Weights of a small mixture-of-experts language model, trained from scratch on English Wikipedia.
Size: 9 layers, 88.7M parameters.
Experts: 2 picks a token, a softmax router.
Training: a variant of Adam for the experts, 700M tokens, 5342 steps.
Below are experts of layer 2 (counted from 0) of a mixture-of-experts language model. Rows are named router (the router's row for the expert), up (a neuron's input weights, with its number), down (a neuron's output weights, with its number) and show model dimensions 0-63. Each number is 128 + 32 x the weight over its row's rms, rounded and kept within 0 to 255. Numbers have three digits each.
Before each expert's rows: a language model's description of what the expert responds to. This comes from a sample of Wikipedia text that the model never trained on.

# expert 1
Description: Middle syllables inside foreign place and personal names, often after a capital onset, e.g. Kil-imanjaro, Tb-il-isi, Al-ask-a, Mos-c-ow.
router:085112139099097140103120165150151119105105153132082134136131084155194131070124103119147142111143131097106071157153084088102151129182114152052112085109115114083137131163146163085074100063135123
up0:119117146144100127142140088122121168156131081102162101143119138155147143152095145153126077163133177099119072151204168103150174137179128084144161087185098124129117136124101080070133122074130096
down0:078159134144129143106118051098094123094133118155144162143127129199077084131166112127117106101114156131083096127048158111161132145097139122141149141162114106093070161113102110120099170179129101
up1:179121106195173164125175113090122128121120131093187159109112124139097175158152131126152122106091110079102101120129115117086084116170113179141161159191175124088149098132095125114088142073107098
down1:174142130108094133165137153091134103100117120090137105108221074098131167141130120164114071113120109105108123095119121145097115080105101153140094097126129125147079143117092102114098120145132119
up2:143154076087136117079162142142138135127154168096113153117115145078131088115107138100117148115107174135118130117155137106150119115094097136148161155150174107114122145089124147145167119085147110
down2:173156127109118076150147193138145080143152095124114110106138115113097146077137081124080117099121147114103099169138155133180120115085140116201171059137123127130119161077113148153121117063179132
up3:147201145109133178130122092193078133187125137096152084126132135110076137139132117151205119035142190123081146152123136130028081133133107117109152044125148120105125082133082138074148010161143077
down3:141137152143082177090116127186169094156097116116088161177133110117127219119138167076106125130127134157103162124120159128121083095164177119149162089112123153098096103167141139163112106175156122
up4:120176176106125129118149068082085080194133131139167125166109205123145187160125159117098115076120170145077104104187127117142112074133137140116153112091122164096177137103146146148109104098110085
down4:104137158083138144173120141130122134098129115160101099210130156151148151093125123143115134083066120146111141126135143107093137083134111157080154124148148142076149126102094159149175038123100129
up5:142148146087130170032103126188114145122142162183094074150134084132117149140136105142053175100130127063094167083153149159066117151098122187143152122188120208117153184081156135072155075098104143
down5:180155168195120151111139118172160096095115136142136125059148106108079132115138169103122155128081151156136113157151110082100121112175100130142148118079142153173118122096131144189122111132075147
up6:098106087132171173129177122186176131168158144141162114157106110141150119163132098128089114078074132095104076164109139106055185106170065091122106073178090123149139090132091138136128109061130132
down6:138222126128206134139125099147156097178140122176102199144137121101121118142099086129064157054097133155138205152207138098131133122098142183144107102116103105095106100125158102123105054167110135
up7:100073139101162114121133105167125138169116130160177122107141095129150120146134170146084169173125148099194097084129128137122090090158118094117060117173150193126087144104080156097143128135135095
down7:113080182153115158108168079144101149126142181163166123163116107125149168120119106119054169163080098068136105182141113114048123126143103153133084162159162151123097169080177083187103173100072131
up8:097134124134113136062119135117111138116136148048106139148094163115108156127135086102115163072096205092145124134156140058175124097173111092129116156127113178117175110092123116098095155105142108
down8:084155137152138167085138163132155185046121122085110157099112149121162143141160000176104138159112133188064113163154114101114149128130131137135064108139123142100116147090111119086143121188187132
up9:096100166097160151116161137078089098115176129093091117094102152101124156120122098107139095082111167095171157186086175154124131132129154161137089185113115131137140107083108225101111086140172123
down9:145157129151173117185113159060065151099111176178058095169255123171126060084118168114095145111128108155093153132154150121089134158113112172122162144104138140120142140130116088090106087111155109
up10:106131097130149157132160122188147117135123108118135129092152080086172145151133099131155117112138088180132150145135142128142134115128127168123172130147112094094104181028089149131164122148091084
down10:163075119154068145131087136149114109133117063122130187101141108166167198149138112167160088114092150165196132102105113138119147184104149143179188091140127121156161148130133124128133167171174110
up11:088089145145175118050118101107086091093149151131157138149131139102110165156095121031129055135090126132156080149147141165166151081098096128160170058217146088122106107171129128185178138140142129
down11:119097087102143094102117136071180105157120197119152169154099138132127117218088124141130160134079148163147128127178160117115097180103142094208191074078177122103125127123129177142170126132147162
up12:115161132176146128107077139131086121112133119077134056136070087149162146134131113155174109161146129079046126147173157150113107101144168162145212099172089106113121136158131196140161145138188088
down12:142085106108105166172130109103063104157132191095181111127202197163132126156067125097141075136116137188195137118126115038192059090158169156124121122124139134099167061117115067163135093124173142
up13:148111113160141148152097129117131098132145109150134114175120107109122177120109178155128135111116130084147071122144106078070152160190117155132126159175199149137130176141081148105088145153102129
down13:152165120131138098134091115127179128156157051169126121088188093131098130095137155122136112108113104148117149119122159110076157145087085123193148175110088135167138136147123145111087160140080133
up14:122163178142120145126105121113026146127187165099159156136076174129125149186184125112116089077147153096114145142112117124077109093124083167102122160101139088153139160161166199111130093149159133
down14:068111110199136149111183126114120099078130132142069158045191099149096096101094156184106197148176115147134156112145106135076130150045108133076097106119139122138152118162158129107068105094115117
up15:070171170102122178134150121159097097106129142149106170134120094122138114145130104125138070126111138077099136149084127107117107119190123142125089148185105064096082105091104069119053157099065100
down15:112178175109146143061103182137120154079150194100138151146119197115132104112128130132113124154142140122133085084179125183077127132136038167110123121197144131110098140111150084108132127160069126
up16:205096117194103074126128126118109186125151144159069132159116088098128127102121148063156108143104126074115125113070163127110135142159155151134119057121128144173186145118152156157078127148163109
down16:169059140134093168159104115145136150128122105202169092183119161083154143103154120135139110136129150110137127112095145140108133109132136168088109136137086144161147117144144106167067110159058128
up17:115129165173136190051127045210126136112143110100110149120122083099103094118092108206136189133082131147111164116138132134142190160156092133166183141123130128073072084046106129159174130094075076
down17:030136161153120086116098124137063132163127182037126063106101088123117150079144155081111088168120130128079118150140111091126126131163082159104070162131156104151127144165139103140120098185101118
up18:093168076108142179146056064114123139162082151147166144142104118071116133201139114118122147042086119114086181171077139156152092107156119205151120089161109117093174172063066187091136122125168100
down18:090109146067115155097100164046148064145162110147127142107155108169141121171148139115187073104150115117156130094122149103167133144117103118141143118110090142154079097147073163146097107173139177
up19:135136108123111148091093149135101139086110112126149147171107115092136156076148089177129098101154219178106142125143104131084109091142083122130108173145164136105155127115107155102143093072121108
down19:119140136203181089171152149162126144175113101136149127075140147120084109102100125146136116082166115166086151150150146094139124089121106127159127193126085122132143174092056177090138040130145142
up20:158142058153128149084104144143150173076119197118150103155104143111086128179109042106132159126144111123161132109112166095209155096154125181181134096147166075138076050099164144138140097139098100
down20:119136118099133147141124109135149099137091062151101101115137151118140145099180105200093126141091126119147109150137143129150192089174109203206126106134133199181158096080166079121156151125092179
up21:162161181079143112091160186113095176137112058174086192115127102115110093111165187113188114160119104115114151134176106134116127098147153084096089113125160172102121160154192057116144137180148151
down21:095102120112138113089078096160088110102141142148156174112247133118146112104129122083198115146135125132126118083134125197116131134068123112111126156087153159138123152145141094146090147134153155